Experts of a small language model.
Size: width 160, vocabulary 2048, 43.7M parameters.
Experts: 64 GeGLU neurons an expert, 4 picks a token, a sigmoid router, a shared expert of 64 neurons.
Below are experts of layer 6 (counted from 0) of a mixture-of-experts language model. Rows are named router (the router's row for the expert), gate (a neuron's input weights, with its number), up (a neuron's input weights, with its number), down (a neuron's output weights, with its number) and show model dimensions 0-159. Each number is 500 + 25 x the weight over its row's rms, rounded and kept within 0 to 999. Numbers have three digits each.
Before each expert's rows: "gets" lists some tokens that make up at least twice as much of what it gets as of all text. This comes from a sample of Wikipedia text that the model never trained on. Tokens count by the router's weight.

# expert 79
gets: "ing", "al", "ed", "ate", "g", "ive"
router:517558487459540508546546452493503493507503517518526531499493477474541488490497515497484544483478476520511506505499463485487487462464547502525466506468492526484477476533489497516472500482540478475494525514502481489529486554498535468513459511524513569482504505559475493512494529513487526492457505481500499527531504496486468456484455483452492502536513456516524460505495507499531456497499465464514493510519513467510468508503518500518521497523502463505488457493494472519434499490485511
gate0:514479476469495474480526552489470462501481477479501475531511497482504517525503531473466507451484518505457504514447487515518503496510480464477497517493510532457508453499513484463459475520514502445504501499464441526516489488477527510495498520492484483472484502560479495513506459458500530453500493485546483478530503494500498474527505506536497463495473494520487463514475528479472479500546505524483507483476482511495523523456483518509466532509493529508481555488573466511521524548491506
up0:501525506554514500498482444520556518494496542486541492481513479468466467469495515467453481535494529524502540494495489524500484518532530457475474526484493456516453513471509519502480553475507467573494522452473509457473518507489513533521511495517507501566524491508532483475506475516455489486512467508478534544536466484499469492510510530512519487515533533497522491517527527500491495509502503550508520476520486524501514477539499485496517487491483462511485513501479483463518507483527506
down0:469536487485515523448547476474499565472527518490490497536515487488474508541509480440461501516503505477517522485524527498486501514506503449538529522476465497501514465504521560489483496548463488500516497492523528481485513501490480467547534515502495541529485494460447512516470462523532545529501500466509497493499495520495492512491510510469468455468511522498508491519526512488482511512543537551536496522473508505516478513507482540533477472528496488497503460491520495494490516499500568
gate1:528479466471520501548521521513529501491487537473531519491427472470491492505528531538507473487495479474560471529470469510478478497488472505527461464518507500472475479501536494513456497486522536522506478553515525509525487489494541480500519494471490489466526518496492457492530485471509556508501505507522526504515475503486492444518504473468527501511475545462519489544470525487484470521525440470487488522462535509508510516538495498485539508515516502469523500459502489507509501537465493
up1:514496475484512504526530511483522442474488495502510510560477486521495494503515510518507496502525467480521469505513506523477472469456430490481488490518508501494539454471491481509471525506519483518497479549472547503538479500451487466490514492492544516492505519495518500476492501464520525530487483545510528493478499510451505489499531503486515491494516510465482496536509500461471446536535477493536482473525462541467505505560496485501542517494518528485514505462525486523513525577513536
down1:462496501469507497486478469493515488454500516491485466476464535477504469469500500528463504539500458508543490519454477493516556488537503524489514538543513506480491531492478493511531476487517533501491488501502522509476470490452542472424493502532510507474490485534492482472488513481477566500480528501508464514510502510470506449482521501490527538526492472494537512459504467480501499506497556512478500532512563537526531505514469478541526504505502523517496478531481516511457512487500469
gate2:515481498497509466495523507466494509463515479475486505488527536466469493511472543491511488482470575506511519486509498473464491508478497506516484461544469512499488491470504488502522557490565506478499556502445474472512531576510507509498486454486489458507518504503522507471509489440495471498563513482503502492547500524544511495499491486506491473467529470493495513476501482483528435487533521519499486501524498470486489499504483525524508490508449475510497493531512516552527502496530520
up2:493505497524520524530505471493523476540487496512499544444505514487502458501510541467472480423513517537483507480511508481508494528524491484478452486437500477524480523504515512484493474455522494508536497505466475482487535502466512508522506469514543505514463458549503508492503503478494452481462501493485494503556490491501466545532454516503509486500464528492487521463527528519490467510528528485518543503479517520527473491487531487513507488473486499517511581482475483467468496499518516
down2:510532544508507489502524459527499504475527475517432469517484518513496466521514498513485490509534517465512525540526493508510501489497483447541479506512503463462502507514491500478455474507513462499506481496525515541502472468453444474476541500474503554471474534501516498513494521528515533482499507508484536509499511531499543511503442522533536475483490510481477486531517514510476520451493519461498453539495500527512532485485496478512485496564490484488466465533493500532511512543530465
gate3:482487520521513486542454492504481496539506533475493517484441508480536534486486505501503537524494509521528483511490494554522473533492541557494532524472490518516502508523460469511512493530514491471490495480451498483517515556541495473482495505482502525508499480490475501549488472468496482516505527529494490503509541472474478514469452538506489537517498477482474512489483505483548480507513554483516542444493481522507545503529477528464474467476540462528501516471496517479471529458498505
up3:505496481473514473556514493502510512493489502504526510475510457516505516509478503498495512465536467500520518539468497442474494541506458526557477497495535492460511511511564476502485492555497533508487486501498525458527521516490507531516508487516472499545483524498475499441513503482516529495544494526493519492483500523505498515516467474479510540510435517496481479507522522524529407471512517500564501506482522514485484506489462491495526506517466456521493484503500519479494540523459498
down3:539537494482523506517507480485494477544510473508509478470510481512520513521503463485511503480492504490492513527484482533473508533538518493474483495480534480481528514463460514476484507504501461533497476488478469457503508477543520518479455520499494507458503489486467492447514533520516477474529486540542488523498484507507546510542518515485520496503480482536471491472507494469526486572515517461519500485468450518460501489517469449498553485486520475467504461507543530465463465514452523

# expert 92
gets: "e", "ri", "le", "he", " se", "re"
router:490525458444577511515521491498518540545491518511498558483475445501548473499465490485514543492521516506530480554502488493525507497487510541488483525458500503462500518503496536513528495462485505478511546504514500512540501503480538510528498497529502514470526518546497502488502536489483474516516489493461502538543527554489455502483460485507505495499468466503513488485512487503535476496506476498518529439489510497487478469527528543506505533484493495493486513511506465571501513497506486
gate0:519508520523557506507524511533516532499480500480452534478474494507519520493506520474487501528508528527521493533543502506549557525486487489482537483511504498507529513498477484496510491463495485531516514487517461441543490516514504460470465516512542521469481502512463505501507494467499478527483509494545473518514482531443491518471517481492510495495523506523464530552455506483467459507536557531539481490515541465472463457483481473474498506493469519538519525488482491520492513475488536
up0:487525500523521479498503516519496508507506529538544506538477506470481520459529495514494550492492512537484475506510491546495491493458487424492486514524494541491535518508490469480516503459484450500531447467474462478516474461532534485453497519501476500486506476492476520490441475489488478492499520537509565499491465503516479482503507498512510533513513516517474510548493503492492463463464552472498511470516491548549490492508501491516462494512549515522466496476502476504532506533479521
down0:479491488514515523526513524454471501534456513539521493534480503503502480513478483510520463541480511526522524531481511497539477534507500497542455481479517499487522476462500505509551476510467456528494529495485495460490501478525478522507539505525535522451495465491503461472499502499488442526526514549549444499489499520493446497512498503487529469483513551560521531497486491521489474503477468497490498469477536523471512504479525476512477508492511487547460497486544492505492527472475526
gate1:475497510483476458479479498489490496504538498476517469467429478520473502506510526501481472468488482494486478530496520531490530460515492492467522513498473471561504498536525525519516526503517568476511484458511492556548470466502488521497461547482521518483529494469491531492483462476507486503475519518498499494445486491480516484455534492487540468498485466486514494437475529454490462495489518495499541504477510504463479458525480538477502487499522516505507495515448474497501513527507489
up1:496515511503511456498548501512463521470474484448480486462516492474529527500494467497504523510530500520509499495519495513508489518508521500518495447518480475502516529476480502508530524500478474498495512510509495509489536528515460500492505530483540472528494500496497514534518489472512488524480535469448509482454528521461470516536464477496528510482497493487486500485538529506541550463562498502480467486521551499452554530507495474466501497472528507447474489483501456521509490450513574
down1:476521530483504459498499513508515484518472518505476471517489471450459499431497495515502503482508501524514549506505543533536509469529526520510521490541472540521504526499482537517523468486502461481445536487469539480493485508530468512459520509510486524487489449474513527508515560491480490557517528493460500466487533470530494448473486502513494522499520495468481550511481515520471513479514516464452497514524536504489520519482496452524497543477527508478512489508499513534508514513481487
gate2:501469499465509530517493483463482512510514457527488510489512517507526521458550501457484498517495489482504479520478518527524473499452532543464482476452469529474501511500479500514521470436524513514544469515498513489536476482491531555499550501483497503448509493504475494467521499491503458516512482530560491511539477494494452494504475484482493529510473545487470481523526478472455440530490481537486530507519507532462490500477472510505497487521483489502495554506494521494461520487487523
up2:500504498520465496490515485506503502514507485477550449471520520484488507499498532497510497482510505478520519463456491472474530489514487538472519457519469464515512519485500512430489504534504487490464516523483473512490447536481464490483475491438510508521529486481499525547478493513532488506517518502470538515553498471517480507555504523508556473488545471511477527480499508451503556493517501515500503504506486505526515484504508435504492521501468521489552469500467476490499494576504498
down2:502504479491513454485476480501492496483453538489521513510502535474482479507471523495494482517492478463498511444491461455460502506478514506521477478482491501520503463495505477501528499481490514522488517507503559495511480495513460498552478434515508543511477496520441547471489486539465477491575552496477453500532507486448541454525511533489519472491488455494533495530521519515527508512500504488491529505519494477495526457500487516473513522447485514467525478504502499497515464503493492
gate3:500480491500526498510525513497513472470463524497486533470536487521514494476454549482506487553496501462521485509532506507503516486516464519480483503500509497497464462538503495486521557495494491474494530557518506539506476523513469507497518511472481531505505466537462504464504500512527482485474501434520500478525564517438523468460491499465494504503500556490501481513529455513496460474517503494436499524487548482481517515509539503522527475535488513511483536529500481512506502461471479
up3:505506573506483503502517535540460536522507525524521477531475522488501499519482487491510507482541502510525513500476499517490487460536474514489507538499468479539534494501463519499514526479491503516507462498507444499524462489490435470481469524495485524545488490505516516486511494530496508537497481490521516493460532565453584563530524490503540514511538480518461512500507483484505495509497505482540482522497483526492524484540503483515484513502478512485531461506495490558525481503525500
down3:507472521495504509500490537484497501537505525478494473518481518481440476470502428507567520430523525498474504525511520478440524477496458502530482507485485477513520502497505510520517499482517525508493479518472495495466493503523463488510484510554473459498504509505478522534531517472439470502537526493486506489507474483493498486444526513533481514486487490484511506531492570520531476486538500556522499472535515465480503474510504503476492477505538483478495479485499514517533440502518510

# expert 84
gets: " a", " an", " first", " new", " more", " high"
router:522496495438549529526551474532486537535492510540525521496455470483546440467504509550495536461478511530525452520464473524498514495498490504543473496504469540499447497522485506490511514482532531481490508511504503512510497536451536499526521499517492544496470530518523489496511521497519502539464508475514498579524505485494499460507487501457510501533486476497526469549501510509520473501497482503536540507527514490504505485524548518514515521520501488488501499489471479517490487513501475
gate0:494476472483506553530495466483470493497526453538511487520453539509522488486546502512491490479493496480489517465474521488458490439515481515496479468451544507512505492489497506496459503512489537520483486484517497503459519521478493442505494560495531498497548484489483515482497468474511475512508487485474537484501529520542501498524521542464522468509523486496486549521472463481485490517531518520501467545496520477494452442471504498509528503550529560481489522474499522500500498527511511
up0:506488523485525497501503496537523504498477497525547472548485492489527496503475503533508528516497512475511528535484459520495509542481509506544517486524514555498453482473527484536511493528485534499504516474594497477468486474517543528497507492471518494495470493507532469527516508468484521570484511480518501508504477466504522478517507544463492495483470495450520498517547468525508523479521503496494495508510543536533475488562492509502503522533464495514513507493528552512486503523445497
down0:481484470491455478477505515492471484493484491462535507480467501520507524485486504538522512511475512527511493502513445490509513578519507481568513445509468488513513509510492483511504466489520528547508505512533505538495524444494453540429520521500518480534481482530530471522497489464508516498460492534550466513484498520485511471520506495471531499526519536483491441531480477523518490483512495495499464482510479516496457493521522504526507508472527452494465469468501510518497531480518506
gate1:488503514466498506492521549498483512507547513480514514448521497516515478496489497554490466499464503546499488477466473441535469468546514515443504511498488517498559448503462509477524542505481452504540535533490500511456493539521513517499469469512509476496516538496495521512478482490496475471528511474493536501446495500542511502511505509485465512504539492483465484518510522507488482497502507514543488479510485490472534505517544511558511541501522521522465442528521504516491480512496512
up1:549494522487502520525490483512504511483465505502523542470521506519503494494534523503487471529486519526562549490436519524495514461535498544481502484529481531467527476475490501501471525453486537514516490502508510524505516520534511488520499510491495461483534490517518487540517497484474546485471503507496522462488502478559529476511523524487483491491570494482473482559472560473526514499499506472482469496498465493511499508452555504527503500525508537524499489492526498446498542485484502
down1:488526448504491484474506442533499526500503496509477463480488522529460495474528517498505461517478552536521490489469512464495484503511446508500550452478486480564527455475486475473490510463501487479508556505487499518515507510506526536550484474478534502481505512472497482488515446510499493490505466511524513510516448505533461514489505492527507507526539496494529527452481471487517488491516521501490530490517476478485529486496475557480522494510541458503478483524521541504492522547519477
gate2:470478497479510523491481475513460510450513500496511515495469486470501494520455492502486483425499462511516491450511540485457512442480497477500483532526511455488511503490480484445482529507542517522514462471474482538519565477489514475520513513507457513492522517485496494513500492511505514485517498464514520455489495549512478515510520493490523558502496480516491546547467495458508481492477514474490536524493531486520513505486458475492525502520444493501530502473466435516497507500503525
up2:527494487470512500479478480508421493495502486541541498479490496548494451547483469517487519448479476529474452478489508480498495466470514512500478515495451507494523512527496502451518524475517518497473479510439512550503520483469510493551488442524513537514481496476528498497487504510487523521524477545494504502508529516498511480505552511546503497527492511465462482531472524504520495530472512500490510530543519492510536495494480497465496489508509512485490509454450511517437519496528506
down2:532501486529512475501475485523471514525518493493481527488540489496480489481458486538483487485508520530518564527480536453514491467509497546494536477494487509448499501508504454498513503495486492428454489524472483459527525478538514510502459474512487457488524486493462478477495473494497463469503470507497460458490506503498517507465539467489477506507490483495502514506499462524567529525469444499493514440497470495502512504536500533511486520479510518509517477510489532470473449477530516
gate3:520479513475494467511496534430472507484500482517518531491503549529514524524519490520485483454512505520520494499506500491491506487445506485492509527507457459507547471492504498467493540470510465464513474551437505527499565544478495486546482448485510493536486517509491486520437507496506530456487517528494490490515517502509494537508487530529502501546502505538489529488514505502540516501513531483481504449530494526505540528475504535550484456497479504520507507504499475517509500507483544
up3:547484498488522479510508545464483535479480468490515493488468519507545510551536506503490524471505496484493481497483499488478489469453537449505499492502510463512538445489493496453448534468498525454512481513500489538496526501493531522541518477469538476521528499499488468533492510499528552520455522490503529481491517512510499511511508512494511475529497507457485487494501498504529522475557512455437525485525500539530536532448494516541480487525489524489481515484480474513520512539510482
down3:514510521490497494462512454543522518473446501519545515467525539525529492533495496496519497515527516504494508519510504496495484471493507525497514441500516483514497487507525468505463519537487539475514486529477581542490488493537495556488464482443468503504485495455517486508486458516499503507501495493475504490503518464494523505530535510471499506524523516471481506489492494504484483547519479511495498452513499440531549469451545492485496534512497522555499477473469545498504540497497497

# expert 64
gets: "a", "i", "o", "ia", "an", "y"
router:510542472467540518509526455473533471535513506512527500509469479495553485501473500520487548480498478532509481509538468487510470474472515508506459511490474555538439481487484512492478513456513488481502556526504487522512508549490502494543491514509486525468476527539489517496512531523508523537483495498471513491549517529468460448475458492450489498539504465474505529489501526526496491497510471482511502489512530485537491483486498517551516538506493467490504517521494446526475477517501502
gate0:486521523511494545484495498483491516496478476527480502476540485462512481480524478466523497479472502535534501509474488452521480473550487484521524533513479508497471524466459458440469494508484498456468518525521470500462526482482485524527524498487493529534482526521516469446460533480487547480531483542484553493526506516482517486494512510490477445512505484525442492484527526528487511479483476526504522514517451511506499527502524517519529546527454491513510528477507507537504478512508529
up0:524536536486514508481555498488496496511518494489492504468499531490486497465500537530443528508501468490536564492508505478446519483524533505513508513540558485519479466512521517517522451490437542502544504495462478501477552488530521526508504520512484508481502535514468482489517475480495498519525477499511476511517518504507461489541473512493465520515510468549499488492496498499475502524560492510465469487463535461502474484447474489508479462483515517490516457519497538484500521491525479
down0:531480475506492483490466502532505504522510502486469495498483512518484551529474467517486493479493515477477511543508497514538492512462447522557462500481552530507523527462505474521521507527533577534504491441496506529472520501465499507537451493505501497518490487510508470475482537511491471485513514496464486495475495485501477488493526505446498499524516482481513489489497424487532482467457507501559486492526483502495494508543530509489501508529523487460494462439484510497527496527513463
gate1:471488550485494514488515474493526510498550501501509486466468476502473508535506504489506480506440522487501499499463515513490534451522516494507498513487521509481483509491493520493484500478500526514526523495524468497453475554540472505516504508446498474518502489455537492432491498538489514510522515541484549539495509501495550446526469541494528507525531539464483503484536511475475497458439517455503478531503534519484507461499482494482497495524503496447457519501482504512530507496464527
up1:489543459517498507472488506493482509532507534509520514500532499486524500449522527507530528482533526530502494481527507435502475533546507467478512551444511531486503494460495498505487506492514473484497469478493501495487534449475512526501488474564480499480477512499485481532498507484499479525512509466507515484499527552477508484511515463472482479458482496503525510541525518545486482490529463490489510460486409512518496520469500470556513506458524484512532509518496482531518500496541484
down1:476503481490522511504474497478516545542515482484537500525530524507523479453493499497495495484450502474508480482513500494468504532486468525500492527530528480492526483475519456513546519495465486515449495499456495512515495521483515476569567476502501483520517505504507499470498531502471518478506485524478497505532526486519482524513519495517485473465455452570546497510455515512503492526465529524433528503514480494517523497475478489529448523486503476505465547498526508480535513518495466
gate2:491487520478501520494482498512541492562481496484506546475471508471489488507518496518509549478518488459481523524538492468482469540513526492530468505496502518489522543475513465517500522491518514496508455475501510481526480553533490497489453486478500515529456503461476495495523518526504473545481548533507496488496577493521470480479517491476463486464475465470494496531497490510482435525533498464527481525485531520480498512519469522500546500480534519484501532541492550536499506516486513
up2:466519465501500444504501478496477516496505534545536489469481498510452506487524531502464481491486488522492491498494514474510521515532508490521519533509473527573447489516489504529515509485485521487499529513471481494460451497511504494510504488484489453498456481490496515469496467518449535504456448478470553494486453460509500516516488518487526476526457537502491530480483515466480496532496493474528502547491512527530512539434470506490529523515474479462494542524506523495486523488498524
down2:469524477523494466475535530479535495481489502494495476493432489508489492513543511488524526517491464499530548543522512502488484504512434485510510510485509474500476493522482453483469486486469493490514470494501475499493514515474476508520520510475501501484460543517476468501531512512487530521502470498502533457538517518469523476450465474514532439490520495493475520472516489507493492527409477528527528523510506502474497498483497490493477493529447502445478511522496512503566499507465481
gate3:520475471507490527474496519523495492524491470410514499531525491503531486500497495521514508493522548491502504491533507516506459535478504503491462473445527496513493496506503518509513527515536487498478509475511488462509510548518515474492459513514510546496538496559474452549481471472508483492507543530522463480455514533511507493488509506515488520494495497503459498515510484499514517517508506431527505471453515473502557490538492564505487501494483504500508468478525490544519520452516456
up3:467528507489481477496512474489492511535498524503494531459414494494518519504499493518521518523489503524514526537496547458477518467545498494514519501517491513494503451495500513506560510532509490496528509456494463465509538472516458538507506488476506445544461540489505484441493501517498500497525545494467540508524521522498497495513541527491484480489554452490505496503509495498522506468478552525479491502555486514494452518448514479507531484480492498517518520519487511489520501531539513
down3:516479457470512470517527505509493515525505492506524526529502518515499501490517491496545500504500524498488528556532461586526534498473485532489462524455480487529495493508496530504516509542543508487545470508514494532478543515487490462506511519496497468494503464510537482477494477538497473480503526491445491518451501479525528549482516480538480493533492559503514516503455518493552449487465514478498491517509470490497500501473496538464505530499512515486499491542507545514506536538505503

# expert 32
gets: " one", " two", " other", " three", " both", " all"
router:521538499474562502500531483481529524515515522519494515513503453499498488487491500504474485470457487532519495533533447497510526473519522516536471492490538517533475478486483491505479525490513522450491543554508498501506500552488518490523515494510463515484499508536498518526535505490512507483443497470467485554495492552497488451502485470497513492517488439460558493513532470491506477491531493487511542490528501456532488507513547486545520496529479457474517477502500492537481502491487534
gate0:483506466461534514455510512488474527508483492504532502504434476493509513510466513552473508430520492447493494483534475477500467482478484531531514499492509519526490499525498509468476538477495501492527462475484508522497540494500515535515484457518470558460481508499486479494489490519465444497539495493498545476507548502506509498516493517538484477500501510491531518487528464498495483528501448486486530488495513480526513531509527499564535511488466532520534530488472536515481500529484552
up0:523473469489521500477493483475503538496501506530447491475508514485473462541500550538547484512509505480500513477492473488512508492547462530492519496444517476503458500478488489534500478516552508514525525499519508517472502510461523543510530505524515516505515536522471475498500489518525521548485491487456506529473495488566553517526514495483463503487517457480541499523470489523505516498509516475517522501460486469543539465497467487519514505483506463541524534505448541525497504528501529
down0:535475479532469517464498474508494512487457482532517485497484520519488495505448468541464507521477539535472533481507563526500530545505531455466500542484479496520554480502496528543528530501488461484502518489480494498507485475481499503539497478486500486517545510518470489528497482461488497539496512527504531532560496544497478514479500499474494454447496520548464527512476522481488459495486467518490491491484494524525471499451501473502509519504473495461480496513488530540484491499533526
gate1:489505453498548514490506541513473533488524538503510512509487469507508498480461481493468477482508522516494507568530490455499476473495476500504485519483548510509525536497499495462483500489493471463457484477485524497562511465503550525502485518508447503500464518464521483538501516531498550507484480518470522502487494498513530511480504525483500488548486481526542491541542539490503480513524509504479487537522546503517492534484540484494492507531521518495485469497527463584529490515484527
up1:480506504550457448499503500452514493534556514505524463550490512508488566526518516488513494525497534493469490473493534538538510466491526561512523481527525500493462467533517465523527441474506485541525499526502530470502510525495470456497496516486516493507518502486504461501524489485503517524480528527470487475492502484492473524515500546489539510489509516486473507485469475506502502582512500483502515506509482516460472482485516490488459499480483490504495454505476507443463520483505494
down1:509485538491480502547524522513578479509524506487514471495478493525491522548496509509471498461495520525521503496538473517479494534523470464550537476508492508481501501495478512498514523460529489546475506522552485470456521482473481489509549479521485516486487484494519504448546539533442518523463483492498486521510550500471503475487558519516526504512503498491511477471531485464505524489508521492472508516490484534469497537491516463521519463477487502455483518517524456525469517506482487
gate2:533485514484496443503485556494493528492502487499473533490474522528486488509541524503500490502510430499497506495493491459527529450560456505519523491486496482484514500512506520495492539463505496499502503538488509553511506437493512507503488477510507503525555480505504535491450496518503526509507507518511518525492528493495532463549483489419480513505500469474502477496530516438513496520520497530482493497500513473550515453521535499528520535493501540514458509516481537520462491497511535
up2:515509501527480477496495533478471528502480466498481527531477490532486508510526516456508495491503526456447478531467532459516541452542495470534495522484518504497499488543506525458499531470497518488475469512492484552538495480483503511512476532469432474481485543494526528497461502495527536507521482542481534529478516469503521502541509522500478491541473479461511459492532515477505528485519495516487523484509492483553512499514518488533470536489521538494493499505461520489444511494540487
down2:485475475491493493519500486525494510472490499526476486509539469512490463487490526503455482472492499536436478437495532519479501561503478482521524506549473465486494498506487478483493487480499487500480499510483531498509537516536493468433499498502434521547489511476465548539508459489518492527507535529522479503470517497491509481518530459494496480510527480475545541518503511487487515514538494500493487484519554513500502479519459485510482471492510490536495547497450474472495535494471450
gate3:491511480492528499484525561476499527524504510464506509538497528541523533516533453504480479511481465462421491494510522513487514473525507496465493507513517511527515506511506527459463529473485531468536497497487503519479496507460492478509517514497468526509506537490503511496451474482464529483520511500493536491501548472487502514515494510508451508519480502513509516532512555496520468513492482474488473490492565525492484449482511502517524544492516497454450473521567498539507514532467533
up3:459501502505466502495505464516472473491489510514490470490468455449491534550461519501496504467533525503495568488514483488477458519517541455447501511479476500487492504471478474453540503562517446538521507477497515496487481508535522539486473523529521500460506468502475490501559515512479453511526480498474469486513464494510509512458488512490516483512485522504488447504517438531468508488500517508510526500523488467511530510494508483477495507511465515523514484500472513456472466505493505
down3:485512519487510552539472487497448468497510531569500495490481488495492466499527436504525529474509451483536520544509460466477479509504509529518462470529546464519497515481531460502521479526503507521465495526493509514529468449502565531513496523503512470465539496533503475497544542493506522492492504507490531477524491475489501471487490489512540536492525508492488523516486493498522471481465497501481503539479469478530543522512471483512528518489477507510540518495462497526529484505526472

# expert 40
gets: " re", " w", " Re", " W", " For", " North"
router:517540488484541538513527459466502515571498500524487523472468483465545484462518495501503536501488486533492508516515485526516456518503481526539451508528488537481457494505463523477510517464521496461499521535500474491503495532498502490548496489531482538479515501522499513481497526492520507516483470498479490555512534523530427465488503502481487470542470465542520482515526493494494462477480485498501545467535492456517464486540537496525487531508495502508531515517495483517507506497532525
gate0:504507545495528534522488517503475494521515481517484459502501496448522482473490499499483464477518500534532490485530455539508480533495501486525524495498446523477533476486503487516483504489526526524513509498493489470440507535488492470505515500488545528487550526500459501518518451472507493574470505489489477492477503507482486475506464494501526496506517492542521518549491491474466451505509499555492489439551483478525498519521493489553536528523487503496465511548465458492503509491471515
up0:507521462502518498485503513498492507466445499533491463510487514483459463515469525488478534482457471472498492487527522515513523533469498465494536469461522500513498525536482466519490485478518469544461518473523482462522565490463510478470494477519470547468495528474536521505527479452498486510489477533494491491499499462478496452519496508500528487502499507518503498494470474460486491471514483499505527472515520539559487579484511496478492499500527483504499542527534468498546465480496485
down0:507505512459490472510521513477492523489532525474502480538476504492511480471508483481468452496499539521463490479518460512505504535501486513469498524476491533506527459469480517494527546539513485512508501497478484497507504509517524453587505502454502490533498479495475448519504469469534502460507507501476536515492497496511533497466481510510465467482517541525500488492501480454490508486545474510566449501464492537505512516480493486489524501571482497496483456502474509505495543529453486
gate1:490511464460477449475476478506450474489512506503451504523458518488487485488460497508498518500506510488535476482526445559460510510474531535534445515499489529473496505527500485477480490520497533510454511491531521522546477492544485482479445492496447496504561489438493523516532502461519523480511460479500493496476513461521517487462520490508464468515498512526510492516476499516510493501461477487533524489551482518516515491478508467522502523511529525501506513519518529511517472540509495
up1:481506495472504502499506493480488487513501488535498552498467479493500514449422493478507540513504501479548519480511451573460484500489541516548551506494514535465516523498468491506517484483483521503494477479489540486513535490488510475479508487460489513503536496486548518479546508549530481496518491513517515480465516469503528501460505524504457502511509483545477506494503488519548453516499522494512539510504509506517483470458481454482463504520535536500479526536538530491493495497512463
down1:507555486521466486519481533519497501559526511509491513486520528489472518495495509502501505535502491520483511507548479526481476500494476514525528475519486500489496525468482530458513479533450514495517507500512531483498545520501530491425475466514527538501520487497539505501471505518509469485533459515474488514479578474513512508515514516539477456482516508541488492523519499501480508475492526525518554548499504497477471454470468495559463485517569504509485483505468527501472508503494514
gate2:459503486488522500499500500503521514537512526514501532507495476507522507473504526466518521512585499516491529523516509526482515484505540522514525472487445504501506498463509490519519545497510492482520499523500540534516462549547505557518513485479434506493532492517516526476483492540524494521515511471463511511481505477518507515535539521506458512494508477544545487502537483488523470469504533498458497464498542529480438507524490493474500475494486517507450470474459543485470510492483512
up2:464480533455481520494474513551507521479490511493449503474493499503497507527504509459465467469511504523485491507496482497513554479501481483518504489527521509476506485484498481571471549507470473474463505524461501456512510509540508535495490493489485477488492543495522526478508500494498487530504501511515545529491514554508491504553526510491480490507500482509467477493499553447510510470481470502503505470430503509531492518449480543488535454499522465469479483522472494487498504468470556
down2:539523492482475529489499500472490515513505537498450472481506492509462491484523496489403472516567505524494456485497466477548481470518492508505464513547480515509504495518442506483528499477525508480491497519447476490510477506474520453536497522477494485516512480493466513462513475531513489512501507486470540490471501508487528530514503526492506523502507481455485472522520498521498512525529532469527478496515459485493490495497466467465467511493509514494488522482478514494552503441439529
gate3:494515459500496556483471477467486495521533485491526505479510495497499476479456542484542485496508494485480498536507511494509469544451543487533548495471527466495490495497481526502548478486491460488526519507514489524514503549501493524490500464541494522552489518497485482497484533543503518504530531471430496507496515492526448545507484535491495539519493438502512510496507491479519463532550520521520507507480526453489486510514473472495490486521479499529502535495474558505455500520509522
up3:515489472511490527507501442460475497514501521515443512477471532486483479448491494482532513515493510492480467497507546475476442496501513513527541524483507504497512520510481557530495481508524507514509496476466459525478478527494467525512548502490477512506507456503465481466468479509484514457535532490470438510500466484489468515475509535476470481513470484478536500521484483465528480550530508500511506513501475518467515493528518548487460471443523523502507513509517527514482525542489462
down3:473476480483505532491504488510547474498492534457495500508491468510536502488486540512534505508497483422505488494503507519477480510475503513491525547502457480486505504501470474485471508530475521470500496471504522521464545561504498515457511507469505534493494452512454525524471506512501533532529462510505514482525504479522503471497463491515500485446503534529508499473525504471480499441463530499535479500494539526463505508554508521498489524508481540472530465509549470487511486477529452